python train.py --n_layer=10 --d_model=384 --n_experts=128 --experts_per_token=8 --d_expert=80 --d_shared_expert=128 --activation="squared_relu" --moe_layers=[2, 3, 4, 5, 6, 7, 8, 9] --router_score="softmax" --normalize_top_k=false --routed_scale=3.31 --balance_loss=0.000356 --balance_bias=true --router_cosine_scale=20.0 --init_std_router=0.0355 --lr_router=0.000936 --vocab_size=16384 --norm="rmsnorm" --norm_eps=1e-06 --tie_embeddings="early" --optimizer="muon_variant" --lr=0.0074 --beta1=0.95 --batch_tokens=[65536, 131072, 196608] --seq_len=1024 --train_tokens=523000000 --steps=4183 --dataset="wikipedia_en"
Below are experts of layer 2 (counted from 0) of a mixture-of-experts language model. Rows are named router (the router's row for the expert), up (a neuron's input weights, with its number) and show model dimensions 0-95. Each number is 500 + 25 x the weight over its row's rms, rounded and kept within 0 to 999. Numbers have three digits each.
Before each expert's rows: a language model's description of what the expert responds to. This comes from a sample of Wikipedia text that the model never trained on.

# expert 34
Description: Past participles after was or is, such as given, sold, awarded, replaced, plus first words after headings like Throughout.
router:518419457478511511516513494539528547510526505463474502513523527502502478523497528512513472482459497513508440452496518469516514475548491511496485449517476487477527525484449502503514506474502510498484493470475465480474513504489500474447459476481496513489503520462466468438514528470505523462
up1:490509459534488501509483504489523509517519481499478494441519456537456495523536487501531522468511504456493511519457521467476502528475501509511473501506523492503526494514489541498477520472528551485479484511474468501476496534508490498542497471457485470502523507486463513503484563466497470517
up2:479530543491490543508513462524504517501496498516537463426471497512523477518478495525578504487497521462499453522511470488485477529488504456523485520484594497485523496450499498480491515494498495477539499442490493515514497505491472548511431497538486500453527513459502523516530520517480480519
up3:514544487503528556558487507503535519463526479513539493479505474485541497474502552474519537477498547495507532542497466511472465494503475513502511493498525492475491482461497470489490507514525478473523482498497477503480552487502481502529454512507510489512523501503487486478493479515554446427
up4:499519500522498507486520456519531474566484472518509519512520519514535508496537538500524464483492505454477500509503523541474499534496451559521467528476510490490517549480478523454522527489518492498517494462544482493457482497469474462471467507504510511516515513539491514509515471508496515475
up5:521505493499446487475512531561469450453516490472478473513536465481453463452516459531489529484511528472520551492518466517492513528514471464533525488476480508467490499484478533508497521483537479490460511515495475484460449509436509513513492474486468524487503471514539492479472548491496503476
up6:469466472533491495482474509516489527509519448523487451482507513499546516516474464530499504482488532493521420523507473522481472469486503508524522499465503482492484547484504476538521477533517456512457459542544480459530514510520503509503523530485542520485507448503514475512532528446497501500
up7:495515507508514527486518450512502547486472472538536520463507511475493531513507487476514498464497501519452501470492477459516522492490526514534456474504509479470483523551487462494516471516505481482509511506499483520488486522526468479509546564486515530512495548514483521488510487527488492514
up8:516546504490514492506491542512527483514514531478533513506527497478448526529510524441521496522474520523503476526538517522487537486535477501504500557543463436509514518472463545468518505513525517480514465466442484533512497519520496482485527511490509470539512541522490455506485466512496487501
up9:450505494461498507462483506492489467547513474533493522466477505443470509497542499534517558504484473516493503478482486493500488515477537497537525501467495492476501483497506492492493457545495483502493521496528507472530518478443462514530485502514529540484500507561502552486538471485479488510
up10:543525489506501495484468479472479534467482501493539528541529522492490549511488490481536476528503514495545435442479464502554476497524491523531513494510523503517467480522474541504469506475500495504530512522516488478478504545507477445504474501477476459457490517525508507491476502529500486503
up11:491488482511509515515536514513479525500518496556458478513511522477522487470499515485475513515507491525536520490497482490531455537486525501508473468492496493471479532544530540459497461526528505493485510474539485530461527512469500527576489506482528504530493482472489491515528485477502537540
up12:475495475496497526480480507495501476522489503535518551474504519476489488523504518523498466506505544486492457484484480512531524505545491490552512497484504455449515471480491484475520482490443483507484483529505504516531476543521522469514528493478546480504501503478526499510481540535482543532
up13:515512504495516477495521479488475519471502426524480519517485510471495509505487546504514489449469528503523524509529531503497472537509483496503511492469498486470479531515512510483481504487486548453469497513504505477513498513545502472496455565517432498525526488554520515492503522525457512549
up14:545510488483468516499502551524503491519499481495533533492535491469485491488533534498471489509501508527522479473491485489472509487481503523453509531503515507511472466486488479494515468476484468493502489520481484485524503516493489474496484529462505487483496517455520483463482469498548506496
up15:508475479504524537506457513513493488543535514478449506471490491488501479508480494541485493463479495481500495508528519512529518511499548520520519476520502498499470509443519499485490511503459513531493479451490549476461518528502514522500486451496526480468500452514541526507476457501496529489
up16:477544519500517532518534500487515501499470505504458503501473519454470536463497467523508521499502504510517492558505524505487523533458507495497482460507508489428505515480525484469512469491478508461472496545504481466531515494448501476512484481549504509511483458515517493522507475540499495484
up17:484484518467490524551493529462482522542489514503486482486538502465483472501494532478493485479558528525504501497517546464468496513475470485491484490535488491519530426487548500506467520453463506498473548492448509507523482433494486506504487488448530525523498531519509544507493499499500502545
up18:464503514481467466480489491560523530446524517480504511483494504501520510488508521512497507478462487541530496438528520492512541524509499505553554519430469538550479514498498462502475496480481543501522492475474522503511539488507506520456489474522508531525498496488468508486525456523487457511
up19:546545534504469516527484511463473481539510486469521494524519517473493478490501569479495508490486496506446475571530481513469512496504485488507469507505497501482505468460503483495481495474487478476465510528501499521519540525511467476554548531506542511490499548493484506537519465469499516508
up20:436523510529467482519514509497505509502495527476471523496494509508500507502491451557457468448494512534496483520505508505523502506494483528561494489465502505492534484474507519487499543515487520448486496480485526545495504489483486572504469490507526521528526497503516542505504453496544502504
up21:463513516507444462492468517505479466486488504479507476488519516536477445501481538482471487486514505481486522541497485493493541508514543541522558511473502497477487491451527516490494492513488500456500539425516503495496517501465527535478497503561467533517545509526473524484494454503492467480
up22:482504570494497525518546464504434510495486483473488523512496474479515482494536490490498499524473448497490484523523492526506474503503518474485528500515510499449496554529512463529492481513516464499516486484486487470529527521507511530522551467470467450461483505515489515498504535544458478494
up23:489504549493493487484477458558509513477458499509492541470467511516476467492502477500549508513491505522557501504468518470538489516508501480511475477471509468525504512516519481508487559530508482527477519509515498489466488525503489518468497485453492507491445492526485548488510508463496503487
up24:521496501501517470552508477464505518488519453461517517548514529424486472523514509515485516496495478499483543450502478529505528550501465502476517491499518487454477513513518477524525498493496487496517492506462463460484511512514474545551484523469509526507453505512563483501456517487509527493
up25:511521446509500501450494522539480476504513510517505501450481532475461523463505524478521505482503496513464522496524492477527507474528462499488519505514522512535514482506541473492501560472507513497491510537540484497499515474550473498471515515521489498491482517457545519512572471498490494454
up26:510523501524498525484522510480482512527494514470530466521466546500498483534444500509500461495503507477522459521532484508513532494547482502512502482513522481489530494554502554505523510493517489523486514455463531507530527487493513503481489539500471496510464467547486489509522527489518479463
up27:468547508491486496497497496527443460458526443479471483457528481491540519502458477504536496476493546509540514542495499521513533501496491534517547517491516490477493492490558522459511506501517472493512534527529489481505501521481485477468472540484477551479477511501494491499507460510473499473
up28:495517494523479527516532525456532523516522509521532581479520498504529545503497536504508512485500509524517478495535507476512471479516539494524492484481509508506522487539484492506501492456537544484523479509462462496505470507510488530549484453486529472517562506458496453521522533471499464526
up29:478491507456504478490484531461469502486507479527521531456510460513503511546515541495518459472510493490484516502495487492553524521532536465522509436478503507540485438484528565500511554499515515507506455478503469524490500478499490472497480512517475536495470528501514497465511487525526497494
up30:538490471530514463511444490538538495510489477531513501514473497522532510505526507559455515529495471517518507522527477498525542540529532502509499542467526475448532461517528508517496524455495501498506506512509568524524479487468527532482476517523518525478491513445517483501519521497492487555
up31:534481511484544519535544476478512489486535448507507485442537495448474526467514457486476475487498512475489526516514540541466520537482518511487500519473511478535530493454480478514534497485543497514497519517539494506518473475502450526512504511521498538491467558487537495493516510478516528512
up32:515480497530497519488515566506512490521515487511533515533494504510503493530528490521451493487480497493483486508489506501501531497499466529496488485502484539484495457560512499497514527473473510497527483511479504557513489491508488505464461525492448503444505502514522479507499519505490549485
up33:508473519505474512517492515509493473520514462521484469517494529514477478566517457460503526530467491511517534466493461483467532506462507548513495480498540502497493431508496478510494548491471506527517465508485494531528510509512466509500505529511501489522491469514486498529523527483514536447
up34:444540512490530448490462495537566492485514506477523483477461481530476485487534487504483476494480516480497484508534489486465485513507520506504514519520514465497510492461490495442502520479492487489494480531553520531532489485479502547525479491498517477470485487494454508468502512452537489512
up35:470493533500505514527512515500497483543492507526512527501531575495472477494493473505511505474494467514490472519473542504465477451496481492488538513461450537510511541538462449512505487525471520488500471523515492489505474507512513495505511474492504519468491547487499561470500487512521491492
up36:459512501501529457505496530528529488466470533527509531462479519502478502494541465468541512456498471535521497536494489502540539519523513472525492494525541502498529504493498481485513460538497489493450492491497478508508475485494497524465475482486539551512469518430515522524514511517486502500
up37:499502558507512524468479497498541462490528521492492476553504487486506476513507499548448476503476484445501521507498533479513451473461475488493457490477522518500476500458494490475486528496504483484475497510501527512513489528479494509500496444462514479482491528516530467480486493511486514501
up38:541436571516480501533528536468506492487546531467474515556552485476477499506474481491478519474527485488518534489472525486469485470474472486474511458489479539532478529501507491490463471465518504481488506506524490506470473514554516487512561475506550474473536474523527524543506497492515515483
up39:513502501492521504488484500447493497510479504434520553516476530504534532497506486515481504455508494553517543531508480498464511503530512540491491491488502540514507538494509466457481530513458499500471535513488515524495503499481468544524509532523540460450563459487510516487468518484521492519
up40:450489522525483498499508517512518518503463499492471488473508532512496512515553464528451534472498482517475469496526475489516510506434519498540523475467492503493509480456458499498525484478517501503461529502548500519536510488540527529485475488501519471507512538472480518480488467453534525468
up41:488532506563493488521465479500473495500488500501549521499495496523523472492563470496476521493522503510511522497470478474503509503514525543491531513502510501529513483465520526480532488498502488476484557481494521519469530500500511501495442523471530494459495495488469481504511467498484501476
up42:496512500489512507520476483507515503518420477510475465529485501483549538528476481493537515533499485529499497579451477489525508439481516489528542468470488484537514491473451527489476467547543493511484476503498485505462493529524511526524494495502463525482501483493503462510512515458523492451
up43:497499492483517496540513494471513490496525485496479497480497562499507500471485511483534504500523471495468463499476500471503475481537472525450510535523512506540471514531509535510499523487465503506497523469504522503522522484505542476515509505503520518467506513560481487520493516471482489492
up44:474518503504497522456483506472501506500503443506533491466467466512519463547487500534495525476487549510492507561560470495511544493492509494554490486508507480486542497479501531517502519546514474510495501499513484488478447471473513521531500506502483528515481530569502550475483512492490518513
up45:537525504500520567552530455515499514502521453483520477508513503462510535536522526489524490520501479498450470479554451519486476558535505506493480482476480482448501515552516490474494476500475488493500519522475494518530513488532494522453502504489481480500507530510539486476513529513506522459

# expert 23
Description: Verbs and adverbs right after subjects, auxiliaries or to, in narrative prose: had, been, sought, found, directly, marry.
router:516485410534533520514491486468506482526489538489515533488516534468529505501478550481501488465461472479501503500525466529557495482528496463473526478515474500464475499504487521495530499463507473462523510509519489556526503506528493527505500482540466526457534498451523468486537532497525490501
up17:531475479493483463515511487492513505515477525463473479501538534499490528491500496500509455493451470495506482484508525476520474469503497512468499512467467503469499507531529509510524562519495502498465497458547497518485523464488475441524490502520490482496538496460469483473519493523495519493
up18:532465492454475487487477530502509537533479475552489494465463488477513532468513495536502545500467537511494524492473525493509483491476510519559485503534494461502515493532487546528479502481491522514514508511485528487490510506503508504500527481469488467473502500515565475487486465474536512512
up19:451499509497459518491513524464487515503531488514449533499493489509485534488492514511491519521510501525479506488520524528576488505469479494505503554492463497499537494450527512508496509485509491487501527520497471543488459478523484485510445539533474475499477536511513512454522455541487534439
up20:503482495498531526484495487511515508475518536525528533514537537536505463481509453506516493521524492500519514486538529522492483518486473495534497505523500493509500522535508519468508502542492451465497512481505515527512502508500506500473489513538513483475536491468544529529513539513487481521
up21:499507491524510527528466517479487490496502463491508467497501475493506483483511532499466506517493520461508538433532529459519439499501471522537499499469525481500448483512502510468465479460525535510503446480522508518465490510517482563487506520478453512521535453495510515514510500477490511474
up22:567537514527505507543481518462519510494439501462493505493527478509488512507491473485540527476496514484471433471505488523498502523444508526553497457452511511464464491539516508505523547459502536512520529517461514488509502512477452515522498493518549506489522494494470513547483533520496481486
up23:461459539485516464503500488509517474523497492489483493491506496497509477505525519471530522504532527463511489501557471502463436485483505520462454488478485472492497522526470497501505541463472494465492498552525480493488517498481480517537534514504576530478497489526501509495494512525515494502
up24:466540519457502486466483503508477451538503480481485517473485537425516522510537512513477485480469499517444497522502521529500509454525507529503474505507512525494510515493491506489504521534545504462512479468495515500495509462496522558521491504480512512479510515507485512481465502501475535471
up25:493474490495489526497489500491543498519505540497517530477527509494486510500518503487482520510445504469491508504519512510465500525487494475506502524462520487515490459518532463513516507527513490485465431471520518525487549468517504459492505540462489499497499535560538501496489515492505493513
up26:532492481512551475515492526526524512422471500494501504539490484483509467516486536493476517489525506471520523510493510539488470486504494489471499498514463495490464542456459494547489454518482519481534456546483499490525497488492484495448522472485497498547471532496523489514476493478505527513
up27:482513506476500527477507516484503527506507474535500514519512526513512429445479474516501519517509529532493466504495485487527483518504466473507499449522503513505484461504498491448529471480521527495499523484520497452471468467487459471520520506547477518488519517477473501490503492475507504451
up28:521536524482479489524465469514539472477533492497509507533496477515488495503495526495486507487474500527472543510473507488518489503509503519549533547479496493490524456477521504477462503483511501474495486454534547461446489485537501522498538496517516501474513522477531543502527509518486518503
up29:473491511502510480500487484441479506508557526491472475507463498506483486515489489506507506525570493457484546507496519549455515483476543498473524459476481566496483497499448544481510473490478520511431502460460515478477520465518488497508481471437530519524499527491499474456517493482530515481
up30:561524466572497510497490496469535490451523514479473496486487541519511512472524496529519464496487515494497497513512440471534474533487527510496509493542537478489532479498534486450522513511488509540488483476499516473507511493514519497505502493517483506490510472516471492505498518500556505509
up31:468517526508521486528513469463468533549496475518483489489487486488447509488468442513492464475500461530492456507520450523495498509516535480497471508490499506522558518518519488501514538509507494496556486482506509477436508524446549501489503532506498492469492543497501462538520490480489518481
up32:463477495502464515484502554453502536509516527531512522469496527505515509513518527478507488520476517504509496495513497505490487537549483504497506536534502459491508541492485464476485516497511511508471486530513470506503507522481502483454483482497479488473483518498507469516533517525532509520
up33:548501496502511518513492518500477464518511475531504485530480489514512517502478441519471476482519504452495521476530500515524503484500441500468510504519493477482515523500511443515485517532462498499516521525512513473532504527481505496509505521512470511514487529511523462489599515550522554496
up34:520482475479476520535560510531495485502492536515488481472526513502498484532448516519460522496543482516485495487518473541498486487483501497520524550518519458511499507500449536489522488492492524482495475517494507491511487484456501515521519484523497430474541482518509489539480544501487500504
up35:536468525544489492485463505519491476490514526522462492490508521498484496499463445467470521563482520496528500514495492530511474494505494487482512533514481515484500516503495497484505487504507466488495510491512499499525480456464468539504520501537495467494490523482516460544520488539529465525
up36:515483483521459515536500554516504512519481509557537442517502503490479488524471505465513517501527536467490485487506508493490552485497515527494528506516494482453474501476555546513515492508500488470514504509515486510489522537514525474501499527535511504518497574498530530512550458494475501499
up37:509465481509546460510497518487484499530482501505497448493511507492440489494468461472471520519537452479534528464497518492522494493531442475473494532465507491466472473442484526502502500520446500502524491468529534510501502485505480531486546528470470508490457491490547543529506544510515495492
up38:442527508479448480528474507475533492479524507493509560504501538490507531534485476457519510541473506513511491465511500500475514494487500500541487510526449516528486510498505523543521507527523529520518474511459496507465520493500497496497510472484451492510505504531466502506487503490510473489
up39:507479459511462529518487503464483543529473480513404502498482517482488522529514566537510485534491487476494496482491504486477458476509454498508458494509508501482511532503524492490450516533497487511504459496509514504542537474490524524485485512495470505537513454508511461488507524477460480462
up40:484504523452505484443470545518490491506519524488459501491530478467478449507521485481488506499459481482468486521507476526533537499501531447516487501482480521490475513510507451525484523464513490501489487487500506497510566512529498495504464522469508516495508489479512511473501457511444515491
up41:534510541489526488484475506523514550494480527514490532524508518552525416432537478531462476520461479535457518508506502467496502509466510460477454496492521501437497561477499494460522495499525503514522505537544498480491523490511478505495567536517554473516516474498522484530535511508496476485
up42:522503513536494511520518491520467509533465474497503507531499534512488521533473505502549441461461532511488518510521495488522483543548492479482532516525499449518510537513516489503486540488506536521485519530488462530494491467577513482503496501544519498515486488460485517496499497494524502483
up43:512507485501473471504501451490496496490509520480476516502533480494515488500493501523487507480490494481465489496508515503483512465495508475494503507480508511507524492477427472477480514431525519474476421486462504518495491501531469523518481525463516457518511502448505483494502457504525497536
up44:494506516461553499504479505484514479466476512501496480525538501494490498516521479516532527531515523490505535508484537479470533490452501506475519502550524531532482526524539528506462510502487475498568511488452463503511507533544471531504446527496507498500502457512497531516495509495489512466
up45:516480485483511491505515515488507494478461500501472502494498507496478548534506507506519482544485559498514510477440528481528519503489485544469535476512525504475507494537553481502515479466509486503496474543436489466502473532514453446535459453457460512501515535482496490488551487495480474491
up46:522530517528521537461533490477488505469538456518528512524492474527515520499496493530497505530520470466461516493490513476521483513465513481502529527487534491538513516487471475481517537529481486490484482504491505477514518535469532484491503462471478473489511510454484486526510509484494507491
up47:493518453477549458513483514472457506506525498538476484508540565526478558514532532454502504510471486506516500469484495568503532512483482518498529489493472501509502474490494521488494506527538459515511456516475502543496480490503482487501533505558506506495505491552502518494499504532512484491
up48:509454498527521498474503530500444513532534431478476475519477484479475470508477508485509449499533518443512507493514536512495471494505442483467507506527501502486520495460504521476528558502508520493493476471504505537507503505466573461501528490543497521528475493496497552524495487514519476509
up49:504521553516536541484491492539526522521513527534509503474457492505499498504513499493474505474462514575496505513470503459521506479500541565505477479487468490516522494499481486556465462472514482518495500487487546483502472541500490522512532511500538487486526539504433505496534455479511519504
up50:493493491479487461482522486480469543479509486493486490480487525536532522526518574487511551512449523483511488514504478492485527494524474518516506507528493496504514540470539501533493470484504500519470473470480564517492484487509544529505498528503530520470518495519510485502530482541485464507
up51:481494507486528476497519489488495515510468459485481520477523493502490537478502494510560482481491484520501526492554503522491486542473480498487480500543524514527469511494509492541474528493510523448475511527502473454504491478505454513507502537541494510486497492537491555502508547488471458499
up52:509531482525496515488479482536525523499484498543492479490489483550470464472534520533488479505505544530530522492443526481516498535495465509510532481458518521511454471514470494454502485506513502475497456535453501474488469530481478461523520515478530502503520548461482487500491499487488507510
up53:495488514493497519502542468507509435524510472480490484470471500478496469519538496445511534489494514504448439489496496520484496485499535515478520500458480493489496521477469505480469528478527487487519515498498496526471538496491511491499498490524520454530501495526490490541496481517498542485
up54:531516502503491464465491505513493470525539536484463469518533536491456535490477493457477515502543493503532468551521486556512497481473532504515519534523474552435462463476490495491527518491437490484509420493494506471496477490491469470503496485498507501507490523534509523476520475523511509503
up55:541501528513462525553456561522522529528483506476498511502500473543517496523523481491490448514488501481508484518517478476521445505475510527483502495541466471500473515538489484514491508519479533533527449485448505468463496544524487524517502448481483489481530493508467467487497473471519502550
up56:446497485513502486507484466564570490494469490498463478467513484489503499493494490511481508513523524488469487552549500498483480472518490472523478480459498520506520450519529467451439521548532496489484504511496481500501475462502485476521527506508486495537498461509478495505455559509481543530
up57:524524495513493510482525484507505484539515499471456548495452536493490507505486510498524501517500488495473461485492435497505540501483484498484486521507463517499484486514449493498489547520476471508491510498499497454516462452492532526515496462481519460476520509497509516501465467559505511468
up58:509511540479507511522498494486463469500506459513468439511484514507451488493521490513515498510484509456564511530547515519531525496500489476513495492514478478472501501470451531474530549473479488520473489463498520509500477450537472521481517490465496503499499471504493490518510517480482513477
up59:498485542501535492487505492505484482570518539518525527490532478494512495509504458512447475514513548465433504474482509497488531499515456482512524500482523538516519512489540525521479485512509525464496501518545500489535509489518468461532523537532525527514486506510500521482510489488508443502
up60:470528490506503514540480504516501448455507430452558503519506504539502498496521498480545497529507480513480496512522507516497521514472514524517533510502502504496541493520505537499472513481449526498506510528450505492490531456470479537498519508492514526479534483487478489461510502484489486503
up61:513514511519499508445486479480517506489516512483482493516505536486495499518508492529505526472503557518477490534479485532502507535516551488474513503516491517462490493499494480507519495559512448504508479525514491458563484502501512532483467496455533523572525553477486511505531498510542542473

# expert 9
Description: The word to after verbs or adjectives like needs, opted, difficult, plus modals and auxiliaries such as be, would, can, not.
router:483538477505507482497466484478525500517514519476510500497523500524476476481485540501508499482478503489467510520504481510530519516534558479459519479508508534507501492526497471481497489459508519477515530458512497582512510525477485493516476483513521481513506539467526493474510537486493487473
up17:496549513501496511470500495499471472549502487535494495472496505494479538521457429502493454529511518430469560479487502501480528509438487477514500498492502498559518494541521457526514522536451523465498472488512476511508532511461543500507490456486491546495485516503467512567494507493473513453
up18:502499496477468531532522475521470512541482514467464505492523504502496499447543531511532479519506505491493481485491494464472484489514517486549535497494528465514520520500520490475487497525476520498490523487507510499492513527538504493462500513508519472533468466478497511432477507495512511526
up19:500508486540531478507569485529521529513506513510546531527455544495520521525514539484535514496495494517457506518551546458472450485489487524520506498467497498495517501500531504483505500487511490513483462492509478514528517489496503467514500525501490487493462482513460499496524525535489517517
up20:464496503468483505519512545500492525519479466521471493504492502457503448519532468512533536530449458515500528536511509491525483493442543487489466470489475524538504502529478472499477515506520530502527527490522542495520509446495529524515504503563524512473500469442487450503509503537538465523
up21:483488479518476523484491502464473478508551488533472492480469490428505491508506479479499435487546471503452496450539490499549521485506476458493469508553474483476475507488531484486503502508456487503505502526491504501485483477523553508525476476515515510542503515506500476512475513530485483523
up22:515529523475485465498486513461506509528542531489505483528486494486467542502468470510508478474465520485502495481517522546481569482518534495507497518494488520544483484483484495489493521481476490517505485485477478498491486491479463510467483487509481513472488533447489548507481491493474521508
up23:537476495480513533531466486504516517515478507473504508492499535511518484500467537515506506503486474489519527489499491475501525545511451480493493486492542462506485484514456497479530503545495476521502481490504498546567520546510518553481536511553457534543503451455465522514498525488490522487
up24:526529470505521551488496452482520521538520518499518476534502514507510511482477524514480538453487496537530489525463478497519467453524514470494525473447475516522510489491499507502480580484508478542472480539505549492497495452465490526485471526476461503470519516489499484510479478535537531484
up25:507435488505500444497478552477529465503499498511496466475465516464503496463470454455513522529485463493524529468497527494487494547476505508505509517477512469469474531488497482464494486547499470471498514572489506499478504470549518462445498509484461495490507475493524476481469484526496495513
up26:528522496485490531509450488500451526518529561505480504556537496485532476514501516494507550473503495478483467520494529531512510483495505497487481548501468489533501514495503511511499498526525526492517544452494474459528462462471485487514475461524486537491490494492472513518548504520539506505
up27:534463491481493512519520524485530503440494475505475506523537521472470493534493455487524525523484459504478478486476555512526540525501477492492513510478509490530480478472515520551514454467467509513502532497497481478487504517528525500490484549481541511503518508537497494541462453499500501535
up28:507475489470462451477484452516525506497472476475500509497518509519510524515502530524477495548460503488495493486487503480419493493488487487491484486513484505502482527461511472499485490488510509512512494503505524487534517527511539469479489507477495442537499479511452488503543526557470451506
up29:535467492535491508502514463468461513523501515462486507504508503499495492486487512466501495465508487520420490493521492525498504515509485467495502498454508486505552520473501465515497455511514488485464568553504472489493524499537505490483487497492466475536501452490475483502503507533502533486
up30:516478509487504483515539515461511488465467464503477528528505481533486465485485512518539494486535499501488479524512515547485525513518497512543488486520537507475487542500446455497479478505546511490498494530516502492505480497493542509476514500459525501502481536499499522483541469525482489516
up31:515489496520526462516492532532469499543501468485528492474541530534484492522536549473522462464496515471442531501503530475480518481497511523463486521522518463471467499497528546490513519478462510548510529496528495502510542510477476532513491510495503511491507496485576511514542445499514464503
up32:514504498517499491502505508477537481464546447494548471507495461480505507522513517449459525522528535523509463503496501550507486499529530464500483549495519528505477497545533466513506474480502515500538547478496545459514480497522454520483531529492503479477494537460521465515492446491522487462
up33:515495459556511514518527518526490527486459490514477520466498499487490490505503537530489466519494536473533493559488518497504477503499477504493463492477565537487473567480496478532477505492473509471522502488497496506544500553498482494459503501496523494498494484466513530489488467487505532499
up34:467548499485525500493513544458475462531509467532491493558506479533514495446477520474483516515517519503516493475480535507467501505456506492528530519536452480508556525498523480492517497541489451471492512523488502548474463507501492479484548460526503530546532461501489493465531467474507494492
up35:493544516471490490517478494517471497537551530507521512496473485460482516477521493537513485488448503504475523481512489552510524488516506546543510512518481462486525506491502470505472485466477500520465534492518524513507508525532495506484464494535513528496504573474498516515551527465509519473
up36:471464490517443494481463486496483510484528483488459495477535501544499513550477486474506538502468486490452480532436503527500474525512506501550539542484474466482459541509479523477508476524546478524479510474483457515486519490502485495501484506497523500520492508518465501496540487506528518533
up37:453521482523497509494475456546492445481484511495507487492503501517534516519493497477480428504521487504492483487485495489558522493499511497519480499492490482520488497504536481516518535491462484475510512460498492549510497520500515526495505539486519497510513520453538497545521457510478573464
up38:474536488510481483441482511502505522521525502487494490464482502498543506504501509568502525497453485519509538494495509488547508497498523506497449479519527524493544490465505500466520519441490488527489524500479538514478456486528555509481514494467491521458495516483516435538502478526507566526
up39:553508479461520523553502465459482451537538511462444477526531522465496495495485525473530520486513493516494456493525502507505534500517492463528494489504533512459506505467500523467486510493501489473515499486511523543504485500464472480446538509492494455514496497488518484480515490514502462523
up40:501477480513492533466497479483497509466471514489513563485503509503502504455533490485516528523462531475476458490487499545486459524543510497493512494494495537470512501539504500524487481505545459492531480529536481496504506499522530531492495466518490485510537460530489545496478467502537467527
up41:483481521507515467534475456518538494513481459501488501500513486478535540493489493489477495498484509542502523515508519518486499527479514512499484472525517502456507554497478494525520531463473496535483488539524510469484455519508474463465494483541497509511501451469513482552508531541520507481
up42:468520454529544513527466463465484479471492501509518541496504500450498496518547525524517500455520510511499483504442475496470477531481480526481510459478526503482467525516493507528442507533491553538491498510526513499536485522521501519498534491476471492493472444513488493497512489508508539500
up43:517485458470489479493505544501486502484501491500479520518487508544505445481462515484461491534491504505504493516530489497506572468508496490517526520526513534464484516529480505494481440507526472511495491503501471517539513537512539522503472517464537495499494510502513478453509486514490454526
up44:512483517478522503473474527463512496575463518529504505493519468515535489561528461532518529487508524473527555488481509483528497532525484558507525470488504477502466524538511490493507498487486484528489499516495442487486469492471514489532511534472466506491471462493489482513496493516521539517
up45:474493452484533492502493450506488494570484492502516516503495522440533495513498508496518460453474504480502506497529459476532464502496468493503501536521522492501459509514464507440493491529506521529469507504518495476468499492455456473472507525449519508537503521520470519495508486455461509528
up46:487466544487472488492489498492477461496523444516521503527469499508480464453478464530494511532507498485499499484506526449479530498521481496514493513492433464517526513515464494498509490513539465496466552485473501466516481516513514500542531509483502473514497501502563529465471534529500507521
up47:494527493499516507455484494474503543503470523513487530512517525530485494498502489512441478508448497545507468543568511453536500472520464502486462494504471498512510431461506512518452496496521489521521487513496513502495507533528492510484489522505530514482441455451476507524500509509547493540
up48:548478487529473486482493470452515492531480500502515510483494480502499498479478523514505488552500513456525509488542510507466486489477513496498477501492520466469461439488504517450523504482534479482473507534521494509460490558498493494510505496453508490511463472489498520532480497507518484518
up49:468511442528480492514427501519472485480526473464513508501511463481502492491516519500547528497506512458500472495494531440509532501478517522550470499434461460502507483478513511516502510443525481472468507456521507491524510476467480521498465453451509495495513539495498500516502484496519517478
up50:498495518492482488469503513505517543504494514540534521493526534520504529502490502530493538526495505513524483481497508459470521508475510492503504467515505502514504518526484478488498498506504473474500503444512496495450536512467523494557505518478539452510532467495534484505465495453501468542
up51:496516510501505479476491505512520503496497469505509462521532497516470497507511454490481541542532499488489477550539525538547480544497532483470488493465472488452475483555520486450522550522496486517519474522506485500505472480556533477556488478500534465490511475493533460495451509477477495530
up52:516523488504490505506500494439524496524540524499506474493524519485510493504489501511552450486485487509495474488506491535527485525538506503488488457538512420498505490451529480494518475565499452505490512509484484478509510526494520499485507493540472497530486536532506497464516509485468503480
up53:512447516467522482510490492516488525478492474510500502513486494489540522501478480495507440512531502416519500502489479523474524513491484523508492531480514488480486535477494510538450570485524486510509538484526482482560553529480512508451521503503485485525517519521501505507542500461480506536
up54:527493491513511484540491485464472502461525483511476505466546500486511491518442512492497469475531474528472496516466480511533495508466467483469483512497503494468513522458454534496487531479495528535537502527520490484499476470478500525524511515512512458476531490450471498496513525471535490456
up55:510531473535489512535505464500483486500504448485528528495494532432488495504502497473493466497528451490522488517497482501520484503529497502537481543517492493459444527489476494532460485471492483512539510474499507495483542524522527473482468500465493501527511528530525459508504508503511516470
up56:486541499488474459498511479454504486513544501473504542497488514515493530498518489486462485489495474501451509544508525539550511491509478543506534564500489544451462515505504496482514470495527498523515494530499535473509517508523483521526491467481521500565512522493510493506514487518471497503
up57:499490492504511505515479452467467519567503523490487488506572491526489475490508516514519474484515476499456521521502492479480491479514474565537487475502520498496491494536467528483523534556505526511503484501512461500476531508490472497508467506492501508456512444545514478514478549463457487464
up58:473465529505550467516500494515521522479474539521492456528492533501536497476499509453492489522525468502473535495492522530532475479477514486495487485480506525462530523485510484565500473525515505508517508524505455526480517535505532549456491459514494502497521502479489517472551491471496546468
up59:489482526476484518480504555513453462459540487485511510485516488511513522519536469487496529476542529535489478502518467502482537500514546471499460480540508484506495478460517472476478509495509529538498451462475487524474494478535498514537472516466497518475503520525479512498447505481530481481
up60:509492479498488524453436522524517496523511452507501505513539486487476482498491524479480530504514567488508447461510543473541524527523523481529503483493534489479497488512497519497514500494491508474523522523503491487534498483520464437499533515510514493529534522485484491505513485440487509509
up61:482543478546541502501506482540494524476491499547505536495464533504550491514456514510502478512509504495498442463531537443480490492497478487508501497515496489550506528510487500517518544488493457451504531469524467535503499506490484548488460503498535477460530512508455483510498511473509517517